config.toml
n_layer = 9
n_experts = 64
d_expert = 128
activation = "swiglu"
routed_scale = 1.73
balance_loss = 0.00241
init_std_router = 0.0298
norm_eps = 1e-05
init = "uniform"
lr = 0.00278
lr_mult_qkv = 0.5
beta2 = 0.95
final_lr_fraction = 0.0
Below are experts of layer 5 (counted from 0) of a mixture-of-experts language model. Rows are named router (the router's row for the expert) and show model dimensions 0-127. Each number is 200 + 30 x the weight over its row's rms, rounded and kept within 0 to 999.
After each expert's rows: "gets" lists some tokens that make up at least twice as much of what it gets as of all text. This comes from a sample of Wikipedia text that the model never trained on. Tokens count by the router's weight.

# expert 6
router,178,198,218,158,218,169,204,257,198,170,192,226,218,230,239,246,175,189,181,242,266,175,221,225,219,199,189,195,228,202,166,209,180,184,205,167,242,192,249,251,167,195,161,171,208,162,191,181,182,206,203,204,192,210,247,231,229,180,231,214,175,171,227,229,251,181,247,204,222,189,279,230,176,213,234,151,217,183,235,156,220,156,198,175,182,239,191,194,231,159,162,176,191,185,217,224,164,222,217,243,229,189,247,195,269,165,192,212,170,165,176,207,182,263,208,232,221,211,213,137,223,193,220,224,191,201,186,165
gets: " the", "-", " The", "–", "The", "am"

# expert 50
router,163,154,244,215,262,236,232,212,202,172,271,235,163,227,207,216,242,143,208,172,203,182,227,237,230,233,186,163,248,232,164,236,221,236,204,195,193,211,173,216,200,216,212,146,237,217,202,168,223,202,177,240,171,185,237,249,251,195,169,167,224,211,207,213,176,173,262,233,196,155,253,199,205,218,205,177,211,166,179,234,196,185,242,200,159,193,213,188,250,214,198,216,158,240,235,184,230,173,193,169,239,202,203,199,176,189,127,217,176,189,170,174,164,208,179,206,202,175,221,199,149,193,246,155,159,163,218,179
gets: "N", " the", " number", "rit", " ·", "C"

# expert 62
router,198,229,220,219,153,209,251,211,209,194,190,175,184,193,196,192,216,218,210,219,169,217,188,175,198,232,159,211,245,168,218,224,216,190,228,223,159,259,180,165,223,166,149,197,169,192,251,230,237,225,247,216,178,161,199,192,183,207,239,205,187,247,205,241,206,219,154,197,137,251,181,227,183,233,192,200,181,193,178,271,178,233,207,193,187,246,217,211,246,183,182,187,161,198,171,185,153,194,230,195,239,217,153,182,206,152,216,184,191,216,217,203,131,203,185,168,179,206,218,169,198,174,217,206,187,163,206,175
gets: "s", "es", "ers", "ions", "ts", "ies"

# expert 8
router,211,197,212,210,156,172,240,191,152,209,177,184,150,145,241,172,195,213,138,218,181,222,224,187,195,212,180,240,175,198,185,187,160,180,245,193,220,176,210,182,157,217,217,250,223,152,226,183,151,210,175,169,184,251,161,192,219,208,213,225,246,129,171,211,213,184,185,154,231,158,222,207,200,191,198,180,217,235,228,220,163,179,218,166,225,231,167,193,193,254,189,204,229,209,197,199,227,217,179,232,182,247,169,180,248,193,230,267,203,264,196,229,228,189,239,187,189,216,230,166,199,164,254,289,228,248,159,192
gets: "-", " |", "|", "\n", "=", ":"

# expert 2
router,243,211,185,175,213,204,227,211,183,171,167,206,181,179,176,231,218,147,192,207,301,136,203,187,271,202,183,183,176,195,202,144,152,199,202,164,176,186,175,182,165,234,193,144,181,212,179,232,186,165,218,166,179,173,150,149,228,217,221,187,216,201,225,212,207,215,187,196,190,244,245,215,222,175,252,200,231,211,246,206,204,173,212,221,194,140,171,238,185,237,168,151,184,231,243,177,230,154,230,199,166,251,202,167,206,215,180,195,138,229,252,163,268,205,227,197,195,174,218,184,263,231,212,204,228,199,151,217
gets: " N", " C", " L", " P", " S", " W"

# expert 29
router,236,163,165,235,203,223,192,200,188,228,213,243,155,189,185,166,219,178,232,188,247,241,200,167,183,188,156,165,197,201,218,153,184,235,177,214,261,147,186,195,208,188,206,261,244,213,171,154,158,164,247,197,216,170,195,267,210,201,189,239,236,155,197,204,186,200,215,211,190,202,161,162,204,246,150,140,205,241,267,231,198,262,212,179,224,246,167,221,217,247,200,171,214,155,211,225,207,198,205,212,224,250,161,186,199,211,238,164,218,221,186,238,229,174,196,198,174,227,226,211,184,189,204,216,200,171,177,169
gets: " |", ";", "|", " —;", " /", ");"

# expert 37
router,240,206,226,150,230,147,237,234,212,168,162,179,219,147,181,184,288,239,190,191,197,206,180,216,199,172,157,213,200,173,174,199,200,161,202,186,140,168,189,242,171,242,235,172,190,182,193,179,202,226,214,171,173,209,215,147,235,226,175,199,242,195,185,188,205,202,224,171,208,203,183,170,221,147,217,219,178,162,175,237,222,235,189,178,192,87,195,192,160,234,152,184,191,207,187,129,264,186,238,190,225,191,200,178,208,198,196,252,178,154,216,159,205,197,214,217,211,209,254,184,221,183,192,219,257,207,212,204
gets: "c", " c", " d", " D", " T", " t"

# expert 17
router,197,195,232,242,217,154,173,199,239,168,189,215,235,245,144,222,180,207,232,193,170,178,185,180,176,163,156,224,201,255,231,149,212,200,194,200,190,186,240,219,206,243,245,165,162,175,239,185,170,215,222,206,232,177,224,245,163,266,211,160,181,209,204,253,184,219,199,206,212,186,200,195,199,239,220,225,203,193,172,213,164,187,161,196,135,222,160,197,220,205,252,251,216,199,243,159,183,218,157,239,196,184,180,205,162,165,204,202,220,242,231,201,159,206,220,134,236,224,216,199,189,225,204,184,188,200,224,218
gets: " of", " v", " r", " V", " all", " part"

# expert 35
router,193,166,160,226,187,204,187,213,191,164,246,208,178,174,183,212,214,174,206,184,194,169,212,198,180,227,123,163,251,200,213,162,180,199,182,207,150,213,241,123,180,165,186,197,199,246,200,187,151,173,212,155,139,202,175,228,211,221,187,200,244,179,241,224,246,222,224,217,148,233,227,190,205,196,194,248,241,248,210,184,236,212,160,206,211,231,217,242,166,245,266,179,157,168,157,244,229,200,229,197,185,201,161,160,207,232,215,165,223,220,254,201,207,201,226,171,158,181,230,216,181,180,206,175,198,200,179,186
gets: " B", " R", " |", " K", " Ch", " T"

# expert 46
router,205,269,199,249,176,213,167,200,160,167,171,217,182,252,189,193,205,211,196,214,144,171,250,183,222,211,218,206,226,141,185,243,211,202,220,207,230,238,211,231,213,206,223,274,201,161,235,226,230,234,157,240,141,168,199,197,225,197,216,195,214,253,165,189,172,205,227,222,192,197,228,243,209,172,153,173,197,202,239,150,203,225,215,170,170,184,188,191,223,218,255,205,239,200,226,148,158,186,158,191,185,215,186,229,184,217,158,200,160,201,177,230,191,219,237,196,201,221,179,219,229,144,162,172,167,269,220,166
gets: "an", "i", "er", "or", "ic", "al"

# expert 44
router,226,233,165,211,190,231,202,175,233,188,209,172,182,152,183,208,214,198,182,196,167,184,206,179,219,178,198,206,224,207,178,222,212,224,223,206,213,205,201,218,185,163,166,157,226,203,195,206,203,219,194,207,243,220,209,168,219,236,135,200,169,216,172,250,153,187,232,234,254,243,237,202,229,212,166,178,171,220,242,188,215,236,253,154,186,240,210,196,216,171,221,197,192,159,168,143,213,193,191,240,195,253,176,185,233,198,244,253,208,137,140,246,166,207,201,177,192,155,184,176,158,180,238,195,146,209,239,210
gets: " of", "um", ",", " New", " United", "ine"

# expert 18
router,268,205,202,183,199,174,183,219,184,211,218,184,249,182,203,209,168,172,203,197,195,173,214,211,180,222,189,214,204,248,225,102,227,224,244,158,216,188,207,203,172,198,194,203,161,246,148,195,241,200,191,235,189,214,208,140,160,160,236,168,181,166,208,154,150,145,228,263,180,162,223,247,180,253,191,196,184,197,189,196,187,206,232,222,175,216,175,210,254,235,219,193,228,241,189,213,208,239,182,205,185,227,221,232,144,200,211,137,216,229,226,263,232,236,131,219,191,180,175,206,259,207,219,196,191,185,188,270
gets: "5", "0", "6", "3", "1", "2"

# expert 30
router,192,170,223,149,243,183,218,244,159,258,171,151,228,207,168,153,194,145,221,195,230,226,241,247,134,191,181,214,211,218,181,211,200,149,162,201,179,164,226,187,249,201,197,163,200,190,233,225,185,236,239,184,174,201,204,188,146,211,204,218,152,214,216,189,178,196,205,230,202,187,176,239,211,185,228,199,264,166,168,193,212,250,225,249,186,234,191,184,155,194,237,224,184,205,184,211,218,206,198,229,182,168,247,185,246,160,156,263,226,223,193,212,174,207,261,242,156,239,188,224,164,220,208,221,158,193,166,215
gets: "m", "f", "p", " sp", "199", " there"

# expert 19
router,174,253,178,213,259,233,229,238,202,190,185,202,144,176,213,226,205,162,248,201,166,169,160,194,167,159,207,221,187,176,220,206,184,192,226,218,163,230,178,183,241,211,214,191,145,265,152,213,204,199,245,183,158,171,164,170,180,214,136,181,215,203,176,164,199,257,184,211,187,205,172,196,197,175,227,207,153,143,205,196,247,161,225,172,273,225,139,200,251,173,129,202,209,198,179,223,187,107,231,252,229,272,149,167,206,150,239,186,222,268,215,248,192,198,180,206,213,199,217,173,188,200,160,190,193,173,216,189
gets: " S", " 2", " 4", "en", " 3", " 6"

# expert 21
router,225,165,165,193,208,227,222,129,193,139,179,170,181,166,241,204,195,157,200,222,165,186,175,213,166,172,229,245,202,258,194,185,231,179,146,263,227,210,193,266,188,221,178,173,218,221,234,207,208,221,237,192,157,174,224,223,267,202,204,199,220,252,238,190,155,174,167,194,153,212,143,198,177,193,137,234,241,218,175,203,201,175,292,255,140,183,173,200,140,183,190,213,182,220,192,234,246,259,190,196,206,184,178,173,231,204,186,203,237,143,243,243,207,231,206,226,203,184,196,193,164,172,221,162,156,189,186,201
gets: "ad", " ", "ran", "ric", " ex", " ass"

# expert 58
router,172,162,178,174,205,161,210,185,213,196,203,228,208,234,169,234,230,198,236,225,155,167,186,235,194,254,184,202,187,235,270,216,155,160,143,230,198,214,163,181,151,206,197,194,195,134,174,202,189,208,230,186,164,192,193,215,252,216,201,185,186,230,231,198,186,235,210,203,182,230,203,182,199,202,200,270,230,188,210,203,187,168,173,208,215,189,231,188,184,214,245,183,203,171,163,203,239,196,249,189,228,222,236,203,238,258,137,188,216,226,200,181,226,209,209,176,171,276,204,210,217,186,184,193,236,210,159,187
gets: "g", "ac", "ag", "ap", "p", " g"

# expert 9
router,178,146,158,218,235,249,205,125,206,234,254,186,220,186,183,208,232,192,231,182,203,188,173,178,124,212,221,220,209,212,208,242,158,235,239,211,201,248,210,207,221,215,189,128,172,199,195,199,202,201,188,207,216,165,186,231,170,243,264,222,227,212,185,171,170,216,223,223,179,161,218,216,188,227,186,234,218,175,172,216,224,226,225,154,246,212,170,219,199,172,223,219,233,271,221,236,153,205,204,260,227,156,197,204,163,192,147,142,214,195,255,186,201,160,238,218,195,159,120,269,253,180,180,204,220,266,199,176
gets: "in", " York", "en", "an", "on", " USA"

# expert 41
router,145,256,179,175,155,224,184,224,216,178,219,166,176,241,179,200,181,196,210,178,194,241,189,149,191,216,160,193,272,164,207,165,204,185,172,214,211,256,230,212,201,229,161,238,180,243,204,193,220,174,236,210,247,192,231,216,218,210,200,217,191,173,214,177,201,215,174,229,207,201,194,166,200,221,162,164,148,186,227,245,142,187,249,204,190,230,166,206,248,229,170,193,219,250,186,223,165,157,216,234,167,158,128,212,213,205,206,138,197,210,254,226,158,207,168,169,232,217,196,196,160,186,140,144,235,189,185,208
gets: ")", "\"", "%", "}", " JPL", " Total"

# expert 38
router,178,148,216,169,188,178,226,243,210,205,265,192,219,186,164,210,213,145,146,158,230,182,214,228,200,185,184,242,224,242,207,104,182,190,225,215,189,229,183,176,210,212,191,190,179,250,210,178,201,144,174,199,241,208,220,135,174,211,214,186,195,198,184,244,177,190,232,238,200,169,221,203,177,211,219,161,223,276,217,240,130,172,185,223,171,246,198,162,212,198,243,237,195,223,185,228,209,158,237,237,209,235,215,261,179,220,187,214,198,220,235,229,225,199,188,193,204,235,223,216,177,205,198,171,177,168,122,186
gets: ":", ".", " 0", "–", " 1", "0"

# expert 36
router,201,241,224,201,210,225,217,141,193,166,198,191,173,228,209,198,169,204,220,229,203,178,212,228,179,200,200,247,216,220,271,209,202,199,237,216,168,172,217,193,224,199,222,178,211,205,192,231,247,175,253,173,216,241,151,179,208,250,173,223,234,182,185,208,150,187,260,214,141,256,193,230,237,202,216,204,206,157,241,198,262,269,212,217,215,193,179,166,219,236,182,188,196,205,180,227,247,195,240,240,213,172,196,164,194,257,164,188,234,260,200,206,180,210,187,158,222,225,210,190,162,208,163,216,221,177,211,223
gets: "\n", "\n ", "|---|---|---|---", "\n\n", "\n   ", " Nominated"

# expert 54
router,180,258,197,211,234,170,200,170,225,214,179,260,181,205,161,177,164,244,224,203,188,204,222,251,255,209,205,210,225,172,199,220,201,217,162,187,217,208,187,192,204,230,230,189,211,192,192,244,206,189,179,208,210,242,202,232,228,144,232,187,237,216,172,247,215,171,191,245,182,217,254,150,170,194,144,183,221,228,138,169,186,214,235,213,208,179,215,222,273,190,153,148,217,150,231,158,135,232,193,181,198,212,197,157,183,215,231,226,207,207,207,165,153,215,192,188,178,231,193,257,250,186,207,190,190,201,174,225
gets: " \"", "\n", "==", "===", "ew", " '"

# expert 43
router,184,125,221,207,143,239,180,225,176,197,259,197,237,172,260,214,218,227,200,188,163,197,191,227,202,217,278,201,214,181,239,243,156,186,182,143,169,202,190,231,238,172,164,131,189,267,230,252,180,170,150,167,190,215,225,192,160,177,215,191,235,244,199,237,175,161,175,217,188,201,229,134,181,148,191,182,161,181,235,210,245,204,188,209,191,196,208,209,198,157,231,185,183,222,194,243,229,169,194,227,225,176,174,173,195,223,182,197,239,163,186,175,174,218,230,204,174,214,207,236,170,180,262,227,161,217,243,193
gets: "o", "i", "a", "k", "h", "ro"

# expert 57
router,223,167,228,227,222,161,225,169,229,165,196,204,220,160,183,208,199,197,212,192,192,237,179,200,187,200,158,217,196,126,222,173,219,230,245,150,200,201,211,223,193,214,189,216,175,234,177,179,203,247,234,230,159,252,202,230,171,150,171,223,169,255,162,141,217,196,169,213,189,204,220,248,191,175,226,208,181,222,176,188,184,173,217,156,236,195,167,246,167,218,227,202,173,181,189,198,215,253,206,235,203,140,211,185,192,237,184,173,229,142,195,236,198,216,191,252,180,151,211,167,219,179,225,185,149,175,181,224
gets: " 1", "ar", " 2", " 3", " 4", " 6"